From a checkpoint of a small mixture-of-experts model trained on Wikipedia.
Experts: 256 experts in each of 8 layers, 96 GELU neurons an expert, 4 picks a token, a softmax router, a shared expert of 128 neurons.
Below are experts of layer 5 (counted from 0) of a mixture-of-experts language model. Rows are named router (the router's row for the expert), up (a neuron's input weights, with its number), down (a neuron's output weights, with its number) and show model dimensions 0-127. Each number is 200 + 20 x the weight over its row's rms, rounded and kept within 0 to 999.
Before each expert's rows: "mostly gets" lists some tokens that are sent to it at least half of the time; "comes after" lists some tokens at least twice as common just before its tokens as in all text. This comes from a sample of Wikipedia text that the model never trained on. Tokens count by the router's weight.

# expert 250
mostly gets: "ur", " el", " Vel", " bal", " Sel", "arl"
comes after: " H", " h", " l", " s", "H", " w"
router,188,186,187,233,233,235,184,189,212,218,220,230,177,166,199,213,182,198,222,182,208,216,217,216,194,156,198,206,186,232,221,223,205,210,157,216,196,178,196,211,215,178,228,190,210,208,217,205,194,201,196,171,216,183,210,200,222,216,170,166,215,199,231,191,191,210,185,193,206,205,201,181,168,187,227,218,209,193,185,222,196,167,187,176,186,193,204,214,183,177,189,177,220,196,174,227,203,202,195,158,206,159,213,240,223,238,205,202,209,184,224,218,191,243,199,228,222,198,182,191,227,199,214,210,185,180,227,210
up0,181,190,181,175,201,176,196,190,181,208,194,197,194,199,189,159,183,188,180,207,207,202,182,168,216,168,225,190,222,186,228,238,173,192,205,210,224,218,219,188,188,205,207,177,198,219,135,214,202,197,226,187,194,197,211,208,172,243,237,210,204,221,198,189,190,242,222,232,213,199,211,221,192,229,216,205,184,157,209,216,205,230,200,165,254,204,182,235,204,218,193,262,218,199,173,204,214,195,230,226,209,212,189,211,182,239,214,248,206,204,212,204,214,180,219,193,211,209,197,208,179,193,175,174,190,164,196,199
down0,242,212,225,161,178,176,200,190,194,209,194,190,206,217,206,194,242,164,201,178,206,213,251,217,230,242,169,155,204,199,185,223,201,191,177,231,188,167,187,194,173,190,196,187,194,188,177,179,223,196,183,164,189,213,207,205,200,212,229,211,200,225,182,211,163,167,208,206,155,211,192,172,208,190,224,199,222,209,202,194,219,193,164,204,193,210,205,219,197,183,209,173,201,188,213,200,203,192,205,185,204,228,217,185,203,222,195,184,200,192,206,229,173,202,199,218,202,185,201,192,155,156,193,208,202,194,217,203
up1,208,217,176,229,160,204,217,180,208,175,142,185,215,212,192,194,198,220,172,209,195,213,184,201,209,216,201,190,177,190,203,241,179,226,170,206,160,174,195,210,203,221,239,192,182,236,189,185,189,212,206,246,217,182,196,216,210,227,206,193,212,211,218,220,204,207,183,175,174,178,209,199,171,193,177,179,175,171,196,188,232,196,204,219,203,195,170,171,231,179,200,206,172,198,224,220,193,197,177,183,166,190,186,202,172,225,212,185,235,182,247,182,167,218,191,194,213,230,174,200,192,241,212,202,188,190,162,196
down1,222,209,214,197,209,214,217,170,167,169,231,193,212,224,205,179,187,178,227,191,215,227,228,206,194,184,228,198,205,193,196,209,204,234,213,218,241,185,188,196,211,211,231,206,236,180,195,196,183,193,213,225,202,148,200,214,196,197,205,222,232,215,191,174,213,238,197,203,189,178,196,151,189,179,200,190,190,207,128,167,201,195,161,178,224,180,201,200,189,197,168,227,198,190,174,186,174,208,199,178,188,209,213,194,205,222,216,194,213,209,186,205,218,240,222,210,202,212,184,209,224,222,220,209,210,159,197,212
up2,170,189,218,159,224,171,209,207,195,219,197,171,184,200,226,180,215,222,222,231,181,195,184,210,196,198,240,168,176,210,176,204,206,205,208,232,222,181,210,217,159,216,163,193,232,176,186,176,187,143,176,171,191,200,187,196,196,224,213,207,220,213,194,185,186,181,212,198,169,200,228,216,222,223,233,213,218,220,204,192,135,190,199,190,200,225,171,225,214,216,218,203,190,186,187,180,215,199,201,197,182,187,228,183,188,206,193,186,220,226,146,231,216,190,170,199,192,231,167,236,165,149,215,200,183,203,200,188
down2,203,165,240,203,193,217,189,194,201,189,195,213,170,186,194,199,178,224,228,206,212,186,258,218,197,211,146,197,142,193,192,177,221,185,201,184,184,175,206,209,182,236,188,225,218,185,189,209,224,174,186,202,200,192,198,209,209,171,207,217,190,207,208,207,200,196,184,200,178,205,204,209,219,212,187,196,163,170,173,227,193,193,185,245,187,195,205,164,174,205,220,209,207,193,200,200,182,212,206,221,180,199,220,190,239,171,202,172,171,203,219,174,210,208,206,180,212,201,208,168,216,195,222,192,164,254,201,219
up3,234,214,165,161,194,208,222,219,186,232,183,206,184,191,196,220,189,180,206,217,186,197,180,201,218,182,191,207,191,174,166,207,210,171,201,213,202,243,234,217,213,205,205,192,180,213,215,228,224,199,245,217,208,215,224,252,198,234,207,190,230,171,199,207,198,226,182,195,209,234,184,215,163,205,182,175,188,204,208,235,189,201,206,190,195,197,242,201,196,182,201,244,223,175,208,201,277,204,161,173,199,193,216,175,194,194,222,175,221,228,218,190,197,216,174,208,204,210,205,186,185,175,180,204,180,191,194,182
down3,241,214,220,188,202,219,225,206,166,229,193,169,200,219,184,188,173,197,209,190,183,238,239,185,186,211,213,188,181,185,213,175,185,200,219,216,196,223,210,193,220,187,180,196,208,177,190,208,183,216,211,215,231,182,199,200,192,225,174,215,185,217,215,145,202,220,173,185,219,182,213,230,175,206,164,215,211,253,202,180,231,216,158,182,204,177,208,196,217,203,201,186,199,201,195,184,202,184,161,225,163,183,186,236,191,184,231,160,170,196,178,212,208,160,220,170,202,218,218,212,216,196,177,204,187,205,207,235
up4,175,215,157,206,202,211,177,217,167,235,208,220,214,205,176,195,211,160,217,202,192,199,244,132,201,158,194,193,199,184,216,236,219,178,236,208,178,214,181,219,201,172,229,189,199,226,223,208,178,226,193,201,162,216,169,222,185,218,191,206,201,210,211,220,218,223,195,197,186,218,187,177,208,194,192,203,201,239,160,196,211,177,211,172,195,213,173,190,215,190,218,219,192,179,193,225,214,187,175,218,214,201,194,194,198,222,221,194,206,215,224,206,237,174,200,171,200,204,192,190,149,229,219,166,211,207,186,198
down4,204,223,186,196,203,175,214,226,190,200,209,204,182,208,173,208,201,237,203,202,183,205,212,181,218,186,200,216,187,231,199,196,200,215,212,216,164,205,234,222,190,177,195,170,181,215,174,228,190,205,167,205,178,199,188,214,204,193,184,176,158,201,236,202,247,223,192,203,211,203,199,211,218,221,199,185,206,219,173,191,234,207,185,195,232,249,205,232,216,230,235,206,204,198,237,174,186,184,180,230,197,191,188,173,161,191,174,205,184,204,170,209,234,190,187,209,216,242,220,211,188,196,203,174,193,193,181,186
up5,195,190,170,162,215,162,222,196,217,222,190,222,186,178,186,223,182,185,205,186,204,195,172,178,222,211,216,219,210,207,217,224,202,202,209,226,174,184,152,183,172,203,231,185,208,194,209,200,160,177,214,245,194,188,208,189,170,222,213,206,188,154,139,181,208,224,242,198,195,187,164,218,242,175,186,212,194,193,214,148,212,187,214,196,192,221,187,188,205,204,215,182,207,240,208,169,233,173,193,204,215,224,171,220,180,179,180,194,207,206,212,221,171,196,218,180,216,236,213,203,164,200,183,200,190,202,218,225
down5,214,225,182,198,209,179,214,198,171,202,184,186,173,188,204,232,220,184,217,192,226,201,170,248,248,228,172,174,188,215,201,251,227,185,185,183,181,196,188,182,188,192,182,209,166,235,198,170,209,183,172,226,216,238,204,197,200,213,183,191,183,211,199,220,181,204,206,190,224,203,157,225,209,212,159,195,194,223,192,174,194,182,209,217,178,213,197,213,189,202,209,208,198,215,233,203,196,197,212,186,222,174,159,190,195,189,213,200,227,182,183,179,219,180,196,187,193,153,217,187,212,222,194,225,199,244,204,207
up6,171,190,203,215,185,199,195,196,225,207,194,191,179,222,188,187,183,201,178,221,155,223,213,202,220,207,175,190,166,173,190,193,163,213,227,207,199,198,208,201,181,227,226,174,214,200,215,250,206,215,234,186,229,195,210,190,197,256,215,188,218,184,202,204,228,211,203,223,182,147,191,169,188,196,205,163,189,183,213,210,207,199,177,207,203,223,218,224,217,175,193,201,205,196,191,208,189,253,186,195,190,205,231,182,209,220,199,207,209,235,223,199,214,207,197,156,192,205,215,159,224,170,208,186,194,191,179,170
down6,215,168,201,169,216,198,222,190,204,207,230,209,215,227,218,199,206,192,209,191,169,199,220,176,221,187,198,230,209,219,204,236,193,186,229,210,198,182,212,200,174,188,225,186,179,208,177,238,179,202,169,186,185,201,197,217,185,192,202,212,155,183,219,198,185,223,183,204,161,197,200,228,225,222,173,201,166,208,190,182,186,194,196,218,207,189,223,235,232,194,206,175,199,169,216,222,187,200,206,220,171,220,169,231,204,221,236,231,141,177,192,197,185,174,179,191,198,200,184,194,223,197,194,205,232,171,243,206
up7,228,198,200,213,201,204,181,200,176,208,185,198,234,180,163,234,203,175,193,177,169,206,196,192,219,243,211,228,193,215,208,171,220,177,185,194,211,182,225,223,206,212,212,210,163,212,179,201,196,156,246,213,177,198,217,215,188,248,208,189,222,188,201,186,189,166,187,225,202,220,252,217,226,227,189,202,218,199,217,202,143,186,210,207,197,203,177,213,234,195,212,215,188,174,206,184,193,191,194,207,185,172,219,217,181,237,215,150,162,184,210,202,197,202,167,222,177,220,174,209,191,189,165,184,194,201,203,214
down7,189,169,215,212,218,185,208,214,181,191,218,186,150,203,179,150,191,231,196,200,188,238,202,202,199,188,203,208,160,234,224,188,206,178,211,228,190,179,216,203,226,198,181,195,164,203,200,215,186,183,197,147,212,209,200,214,202,177,205,202,199,224,210,188,224,179,196,215,197,148,202,229,215,211,194,201,202,228,189,228,219,211,198,204,193,200,220,197,173,229,217,233,194,198,225,200,174,208,167,180,230,201,178,207,199,201,205,178,201,178,198,213,225,172,220,162,223,192,160,204,229,203,184,155,147,194,202,208

# expert 22
mostly gets: " \"", " \"The", " '", " \"S", " \"A", " $"
comes after: "\n", "|", ":", " \"", "$", "-"
router,224,168,196,202,174,210,191,186,232,190,169,206,193,186,215,206,216,211,196,182,172,181,217,212,212,228,219,191,183,231,220,178,224,187,183,216,229,212,241,234,166,193,230,182,200,190,177,219,204,194,181,172,213,198,188,202,185,181,203,194,195,219,226,174,188,208,178,225,210,203,238,176,169,166,199,228,185,189,176,185,173,239,221,212,181,180,184,192,192,220,204,235,193,180,181,220,168,201,183,196,194,189,221,201,200,189,200,169,174,244,217,176,183,170,167,183,186,203,199,205,200,205,207,181,206,227,174,176
up0,193,189,211,238,211,223,166,178,180,225,193,169,241,220,188,199,196,220,185,190,184,218,209,201,238,230,194,198,182,205,206,215,162,233,219,191,211,210,209,203,175,178,182,208,223,220,170,210,191,190,209,207,205,214,173,176,199,202,191,186,178,236,171,201,218,199,216,171,183,205,177,226,193,228,213,201,206,162,199,166,216,188,195,196,209,164,166,178,189,210,254,189,239,198,198,176,184,195,232,201,199,194,193,226,186,239,235,205,194,193,218,223,177,213,216,208,190,194,190,223,210,205,183,213,158,195,210,141
down0,202,172,203,215,189,225,186,183,188,205,185,168,181,215,193,235,223,216,197,195,170,160,191,190,207,251,213,215,164,188,246,214,208,208,215,183,215,213,210,202,177,200,198,165,215,200,196,199,217,204,192,177,214,208,211,185,201,194,191,185,200,224,214,179,226,194,201,195,178,236,226,186,185,221,208,213,163,195,197,160,202,186,205,218,179,200,179,222,189,225,237,232,180,227,190,190,170,187,215,220,189,192,255,204,187,222,201,208,185,236,233,240,174,190,154,188,189,196,211,161,202,173,210,208,209,215,194,178
up1,196,225,229,233,198,181,201,176,216,203,197,209,217,205,187,206,219,195,205,195,218,224,215,198,224,194,200,199,171,206,231,182,191,193,208,185,198,195,213,208,221,200,206,211,208,216,213,205,209,194,223,204,140,214,210,200,206,204,158,207,216,181,190,199,211,199,218,181,260,232,211,187,196,199,202,189,195,174,213,188,209,176,186,191,183,146,145,205,216,218,202,187,164,179,184,213,203,203,204,219,191,202,202,186,194,221,196,191,200,195,197,207,172,196,167,199,202,229,127,185,174,176,164,176,190,195,210,200
down1,179,213,188,212,206,198,212,181,179,191,236,215,176,196,224,215,248,196,179,201,225,176,218,204,178,163,177,196,214,195,169,206,154,185,203,235,186,204,191,189,185,184,197,217,222,185,187,189,190,228,214,186,214,191,232,201,213,193,177,174,225,166,218,200,163,219,199,209,191,211,192,174,200,194,176,197,204,177,185,193,202,170,223,201,247,195,222,191,210,187,200,215,217,173,209,201,189,234,166,196,177,186,162,168,172,229,180,247,211,170,197,220,166,176,191,167,186,196,200,175,218,190,194,179,199,212,140,210
up2,193,205,214,200,209,166,182,203,195,195,210,158,232,223,183,197,152,210,213,184,205,209,216,150,186,166,225,178,185,198,188,206,206,215,223,199,183,187,214,180,169,185,219,197,209,221,180,206,193,169,213,206,206,226,202,198,220,195,174,192,173,189,172,191,234,186,200,198,189,213,208,208,177,186,182,169,188,165,205,204,193,171,177,214,228,217,210,236,240,247,219,213,190,173,184,206,178,209,200,210,189,211,198,163,197,205,229,207,199,205,209,204,166,210,193,211,200,220,197,209,240,191,219,227,198,195,216,194
down2,206,242,175,209,221,202,208,184,194,195,190,213,166,218,221,177,210,240,180,220,203,211,172,158,231,224,203,155,214,186,195,203,198,226,228,204,193,250,181,219,227,181,163,165,179,166,198,226,203,174,230,209,189,193,199,171,173,197,182,192,192,232,172,191,185,211,212,216,184,243,200,171,210,202,226,200,204,230,191,178,212,196,174,208,192,201,167,189,179,197,198,229,182,173,215,216,214,206,199,206,191,191,213,176,185,186,159,204,218,219,221,211,195,186,184,176,201,212,221,207,228,172,216,191,198,225,190,183
up3,199,228,203,226,225,197,220,222,213,232,186,203,163,181,203,219,189,203,198,164,211,207,179,194,209,193,202,196,211,205,180,243,159,240,230,220,184,189,192,172,205,194,165,214,220,220,209,221,208,201,244,184,172,208,188,192,187,182,169,185,187,199,212,228,206,203,210,203,196,185,182,192,221,210,206,187,205,168,228,181,200,180,164,178,186,175,167,191,194,227,190,194,174,193,202,198,216,203,198,184,224,257,224,225,212,232,177,187,207,203,172,168,209,214,184,198,231,181,210,211,191,188,193,208,216,182,175,197
down3,177,190,216,173,238,171,191,208,232,207,206,204,172,203,195,203,202,206,189,224,189,172,193,233,202,195,178,212,192,221,221,194,182,200,215,201,205,195,190,202,212,184,216,186,189,171,236,208,192,231,220,216,227,182,192,216,188,187,175,175,175,210,201,198,177,209,168,209,199,163,196,210,221,201,173,210,186,209,176,186,217,193,205,192,224,214,206,244,199,177,226,211,204,210,193,199,188,195,181,209,165,192,193,186,211,209,215,176,210,232,186,170,209,179,163,218,174,199,195,191,175,185,182,203,214,217,189,202
up4,186,211,174,215,219,211,196,240,218,211,156,228,200,167,181,197,202,155,235,209,199,183,177,206,192,188,184,190,209,168,200,216,185,202,190,191,205,148,195,193,216,168,201,193,179,204,196,197,180,215,216,193,209,187,197,215,186,201,166,180,173,219,210,204,216,218,203,217,189,182,216,226,210,177,223,200,209,212,186,192,216,190,183,168,197,241,197,211,208,215,229,197,186,218,207,244,192,194,211,202,225,242,180,269,177,242,173,203,185,187,211,168,198,186,191,199,202,180,197,217,223,201,192,206,203,187,190,186
down4,207,197,233,168,223,178,224,187,196,221,240,204,207,206,183,210,219,166,201,212,203,210,204,186,188,212,158,197,216,222,182,209,221,182,204,202,196,231,189,168,188,205,187,222,207,209,198,192,214,219,230,192,215,210,204,244,196,182,187,197,191,188,231,179,193,201,188,185,189,179,170,171,218,201,193,220,169,207,202,202,209,169,207,185,231,215,197,204,220,193,186,199,166,225,208,244,159,215,160,184,166,191,188,212,209,167,213,217,177,184,164,191,149,197,173,182,216,200,160,200,194,212,196,213,196,213,207,202
up5,197,164,208,178,188,173,229,204,185,219,186,204,210,234,180,181,163,139,213,221,201,208,224,206,208,236,184,265,168,182,198,205,201,203,182,186,182,193,200,193,173,236,177,191,213,206,211,189,178,232,189,166,200,219,216,177,226,198,204,203,187,208,214,187,209,209,219,199,225,209,201,263,191,179,191,205,207,189,190,232,187,178,212,195,205,196,182,223,179,224,205,183,200,183,224,176,199,209,232,170,214,184,203,171,197,236,214,212,182,188,225,216,211,208,241,216,200,218,198,214,187,170,202,201,219,212,182,166
down5,194,181,201,201,159,207,183,205,225,182,192,193,179,200,181,186,191,211,249,226,177,192,177,193,184,224,196,191,196,208,215,170,193,190,195,229,207,209,234,184,184,199,210,202,211,160,190,179,180,205,192,222,257,181,212,184,198,188,198,186,209,239,222,215,217,206,182,232,186,209,209,201,177,183,206,177,206,189,169,182,176,218,208,211,208,163,224,214,164,215,180,203,187,177,158,209,198,209,185,204,224,185,247,207,201,178,175,180,185,248,184,199,199,200,220,173,214,212,211,188,189,223,211,170,212,205,192,218
up6,188,205,248,228,213,158,177,206,198,227,172,226,215,194,191,213,183,161,217,197,193,173,194,175,192,189,171,226,194,190,194,188,190,222,178,147,173,212,197,191,202,214,199,186,214,200,208,178,207,185,177,205,230,240,214,200,213,210,197,193,209,237,214,203,201,206,194,209,223,213,203,184,203,201,198,207,179,178,222,183,219,208,200,166,226,170,205,196,156,214,217,209,199,194,218,214,199,177,173,198,211,205,186,201,166,245,207,196,215,226,233,206,248,203,206,229,200,211,200,167,180,185,209,223,200,238,204,187
down6,168,190,204,197,219,166,218,210,238,219,213,180,189,190,197,209,179,173,197,193,177,216,217,173,213,200,203,224,191,178,187,232,135,194,184,208,175,172,232,210,199,218,230,208,238,211,171,178,198,183,164,233,199,206,222,175,184,196,173,197,239,232,212,198,147,219,201,233,194,222,224,231,212,201,201,191,186,175,181,166,189,209,195,197,187,188,193,220,180,215,182,186,197,238,202,188,214,251,203,216,180,223,205,228,227,214,196,194,186,223,194,197,197,211,188,202,200,204,231,214,188,192,227,209,205,204,173,201
up7,169,196,208,204,197,226,169,213,199,239,174,179,206,193,209,227,195,177,160,219,193,194,148,223,197,264,195,183,237,190,198,216,194,221,219,214,170,205,199,210,180,200,176,199,180,211,190,177,186,198,209,159,188,202,189,191,180,202,208,235,197,229,243,223,209,189,214,197,183,199,189,200,206,174,218,194,220,198,196,208,187,188,209,203,201,204,163,172,194,199,201,236,189,188,225,166,225,192,191,228,171,226,196,226,186,222,220,170,193,198,181,210,171,220,207,209,220,237,208,238,185,197,207,235,178,185,198,182
down7,161,166,226,199,202,210,181,218,235,196,185,200,228,206,202,197,180,236,205,244,181,190,180,226,190,256,251,215,179,210,227,176,177,182,205,199,214,192,234,188,200,200,216,219,164,207,157,197,206,188,172,193,205,206,212,226,209,162,194,206,227,217,194,213,222,216,179,216,201,161,189,174,201,202,215,213,181,185,186,171,151,164,183,219,212,181,184,221,206,197,226,211,218,232,203,212,221,178,168,231,209,228,216,191,222,226,186,186,146,261,183,224,201,196,170,233,191,181,212,211,179,194,183,239,197,209,221,202

# expert 14
mostly gets: "ymn", "ictor", "overn", "pis", "arl", "ersonnel"
comes after: " V", "M", " M", "V", " E", "-M"
router,220,237,176,187,194,212,181,173,210,196,192,242,172,195,198,184,200,187,212,268,207,224,224,202,182,223,211,199,179,229,196,212,214,174,176,206,203,205,160,199,181,170,194,199,245,191,220,224,192,190,216,189,197,190,188,202,205,186,202,190,217,221,177,192,218,199,176,200,199,168,191,210,187,173,197,211,203,207,204,199,197,192,182,157,196,183,216,222,165,206,206,168,220,227,178,231,204,214,227,145,236,185,224,213,225,191,220,217,210,197,238,173,205,213,181,219,230,171,179,194,218,169,231,198,158,186,199,220
up0,183,202,180,194,207,160,202,214,198,201,152,200,233,203,212,186,201,242,219,207,178,193,170,204,225,167,184,134,204,185,205,214,219,205,196,187,180,197,185,195,195,236,194,161,202,173,181,236,199,158,202,177,206,224,211,182,223,188,233,203,189,176,194,199,216,209,214,219,187,173,188,222,229,238,157,188,201,191,176,202,205,215,198,232,235,198,201,207,191,223,228,203,202,201,186,203,191,207,174,189,190,239,223,177,140,189,222,175,203,191,208,232,176,206,169,210,200,230,171,225,182,204,227,188,233,214,193,213
down0,189,214,189,181,163,203,212,162,199,178,203,196,185,189,173,218,215,169,209,187,215,195,257,211,201,209,197,196,197,220,183,182,225,200,198,202,178,212,199,205,177,181,202,189,200,199,201,218,153,182,202,201,173,211,221,176,188,202,192,217,161,187,210,175,204,196,179,202,178,212,207,170,178,214,186,211,224,178,179,179,213,201,233,242,218,230,162,213,193,174,176,175,173,236,190,157,191,200,188,214,226,194,212,226,182,210,201,199,186,224,219,202,205,179,199,192,194,212,244,225,204,189,202,229,253,191,217,194
up1,179,184,214,221,207,189,226,216,167,215,200,218,189,180,187,211,196,201,254,201,216,211,218,215,193,143,219,220,183,218,222,205,175,227,209,169,221,183,182,189,192,193,220,214,191,210,192,196,222,219,192,205,195,209,206,207,208,222,194,182,220,218,186,224,217,170,219,215,228,175,183,168,173,193,196,221,217,148,201,203,196,171,179,193,232,202,223,186,234,163,196,213,174,190,180,213,194,203,154,186,191,171,174,183,209,199,191,222,214,190,198,212,215,217,200,185,190,191,190,188,208,210,171,177,224,214,187,177
down1,206,206,193,195,240,215,198,214,181,174,181,224,215,180,202,181,203,196,172,213,206,229,194,195,223,187,179,249,188,217,191,201,225,152,196,210,207,198,196,196,213,185,225,201,201,205,182,195,194,193,182,200,167,181,189,168,209,216,198,196,232,185,197,217,204,197,221,225,197,207,213,201,203,207,212,215,237,213,180,221,216,201,189,215,201,175,244,211,202,190,178,196,162,164,205,199,169,148,215,151,201,200,182,194,198,180,201,176,204,190,166,205,209,169,220,204,223,189,192,219,227,197,216,189,234,130,238,180
up2,217,200,178,204,193,206,158,223,171,200,205,202,192,160,224,176,184,193,207,214,229,193,196,174,206,195,229,190,201,203,209,205,174,193,217,183,185,208,232,133,195,225,194,187,187,193,196,219,173,188,205,208,207,227,198,208,213,183,245,181,215,223,186,213,215,157,178,156,212,200,194,214,223,231,197,186,197,237,188,214,222,192,165,204,183,185,217,213,212,244,155,214,195,177,175,205,195,191,209,172,183,229,178,191,203,177,210,192,217,198,213,198,187,173,165,212,206,165,268,213,197,229,209,244,196,226,187,256
down2,213,190,233,175,194,229,174,187,202,191,216,219,221,243,170,196,235,187,225,217,176,208,212,215,172,201,187,189,170,212,199,192,195,192,227,196,183,164,172,205,209,160,214,185,184,204,211,238,166,212,222,183,211,236,188,174,192,205,217,204,213,202,215,191,210,159,179,223,190,233,220,184,190,164,233,184,214,185,192,213,205,227,195,148,208,195,174,201,212,221,221,218,212,150,221,168,242,227,199,174,219,165,202,193,215,192,203,169,203,247,220,207,181,201,216,206,191,209,231,196,222,167,202,208,204,195,202,192
up3,181,203,241,232,193,221,204,203,212,186,178,221,215,189,205,182,209,238,169,208,224,198,202,189,188,176,197,180,257,203,230,235,201,239,178,181,197,196,216,201,210,240,206,203,200,225,173,176,187,187,197,196,221,235,185,190,198,230,190,215,185,231,172,202,233,174,189,190,206,222,199,180,198,200,208,179,179,208,162,202,184,184,179,199,234,183,179,183,180,186,199,214,218,215,178,228,176,227,187,222,183,219,213,200,182,172,219,181,160,187,206,203,181,207,210,166,205,167,184,196,198,221,191,211,188,191,200,239
down3,214,202,201,205,229,208,209,194,207,209,205,161,227,209,210,207,163,186,165,162,184,206,187,200,244,240,168,214,181,178,215,220,226,190,190,171,209,201,222,207,201,200,160,228,202,193,194,148,202,183,172,185,235,228,212,219,227,189,221,205,169,193,234,181,192,191,202,162,208,198,199,199,235,230,175,222,187,208,198,195,187,154,205,197,193,177,196,216,227,222,213,209,197,202,201,225,237,218,176,199,182,249,209,218,201,221,224,181,212,187,188,236,194,226,202,212,202,188,222,176,205,213,192,233,209,237,185,207
up4,180,217,197,216,224,161,177,199,174,234,206,185,213,212,232,213,162,218,218,215,189,212,196,201,204,193,202,197,157,213,190,218,198,229,184,186,207,196,166,162,233,203,196,199,196,187,191,178,178,227,191,200,231,212,171,205,223,217,227,180,183,217,176,189,219,176,200,228,188,196,184,193,204,188,200,211,155,171,164,197,186,179,187,213,232,137,210,201,209,166,194,193,176,194,205,187,240,212,218,198,190,212,198,208,202,198,176,244,204,179,224,226,230,208,190,158,223,230,209,193,205,176,164,173,203,234,188,246
down4,226,235,183,216,212,200,199,195,224,202,192,213,171,197,199,222,239,209,178,193,190,200,188,189,215,208,190,226,191,198,185,200,194,184,207,209,189,232,198,191,225,195,185,193,143,224,196,195,179,184,187,203,194,187,220,150,209,216,177,232,183,170,270,190,206,206,200,211,214,209,180,180,198,196,227,231,206,212,201,185,200,231,198,229,184,186,216,168,178,218,169,189,201,201,213,184,179,178,242,209,205,207,178,177,170,213,183,189,240,197,209,194,200,175,202,196,182,211,175,199,214,203,172,196,198,201,198,198
up5,201,168,194,214,203,214,221,187,219,217,210,172,193,208,180,225,186,192,201,204,192,188,194,205,182,157,222,184,196,172,218,188,209,192,199,218,200,183,192,191,209,216,217,156,187,189,211,216,191,207,161,174,180,229,206,222,238,228,166,221,238,208,226,224,208,203,219,215,176,207,226,194,209,212,170,216,216,177,175,180,215,216,206,189,219,179,198,207,199,202,220,196,187,172,188,208,226,169,177,191,168,208,190,217,184,219,227,198,193,187,187,239,158,198,175,198,196,206,202,185,186,190,215,164,203,194,195,204
down5,211,243,163,206,220,239,232,182,219,210,205,173,212,188,160,219,177,197,203,221,229,201,207,224,215,236,184,221,199,145,174,208,199,232,179,149,182,244,224,215,201,227,200,195,189,192,218,209,203,231,166,230,221,192,195,201,166,207,194,214,228,210,207,208,181,215,185,197,215,203,226,185,191,198,197,204,174,218,208,198,179,183,245,218,215,181,148,195,192,184,214,215,215,222,187,186,183,186,216,218,217,208,178,191,226,203,208,187,196,218,194,169,222,166,196,224,188,184,221,188,205,194,199,226,202,249,169,185
up6,215,217,226,215,188,184,195,202,187,191,178,200,190,204,194,194,178,180,207,220,193,217,161,214,196,202,187,223,220,205,226,213,206,227,191,196,196,233,183,212,239,191,198,210,196,200,209,178,156,179,175,225,196,178,192,148,197,201,211,241,242,188,177,240,176,197,216,194,194,205,199,155,191,195,183,273,188,203,196,171,168,204,188,213,167,242,208,181,214,165,221,176,193,230,225,197,206,185,231,183,196,177,213,216,203,189,162,202,184,217,201,230,248,224,194,219,198,199,213,221,176,194,214,200,222,178,201,195
down6,157,200,175,244,203,170,195,172,237,204,206,204,172,214,232,191,198,209,217,197,206,220,191,206,209,183,176,217,175,199,195,199,205,191,209,211,223,134,167,189,218,201,193,219,229,212,224,169,215,187,224,184,198,206,199,224,211,235,211,212,249,180,203,224,233,241,213,171,202,194,181,203,224,220,173,207,212,219,217,179,216,168,214,205,186,168,229,201,218,226,180,222,193,197,200,198,208,198,186,170,213,200,196,195,181,218,216,225,184,183,228,185,228,191,217,194,183,199,174,222,204,223,208,213,185,198,188,191
up7,162,206,218,187,269,247,208,196,227,182,216,205,223,169,198,172,224,252,187,196,203,212,208,185,209,159,229,199,154,214,192,226,164,166,200,211,167,215,187,180,231,190,200,210,199,168,172,207,198,205,169,186,204,166,199,157,194,202,216,246,204,180,200,196,223,185,199,208,220,211,173,177,197,212,178,179,199,192,163,205,208,171,222,190,181,185,183,166,196,211,214,194,181,220,208,209,192,222,238,177,206,197,191,188,194,170,192,199,257,194,197,241,194,206,204,200,208,192,190,160,188,200,237,215,187,196,200,208
down7,233,213,215,208,225,200,175,188,208,164,186,147,214,195,192,175,218,203,215,152,182,206,219,209,173,217,188,169,217,213,182,212,194,190,175,209,193,186,208,206,156,243,229,220,207,202,198,198,221,194,181,191,188,213,191,217,230,183,220,209,199,184,203,179,179,202,189,190,216,234,207,196,197,161,188,220,215,206,201,215,195,183,204,188,183,200,252,197,199,183,197,207,173,193,177,203,209,216,190,203,225,164,205,217,204,217,235,204,232,216,233,193,205,189,171,233,223,229,207,175,227,161,164,181,204,220,214,202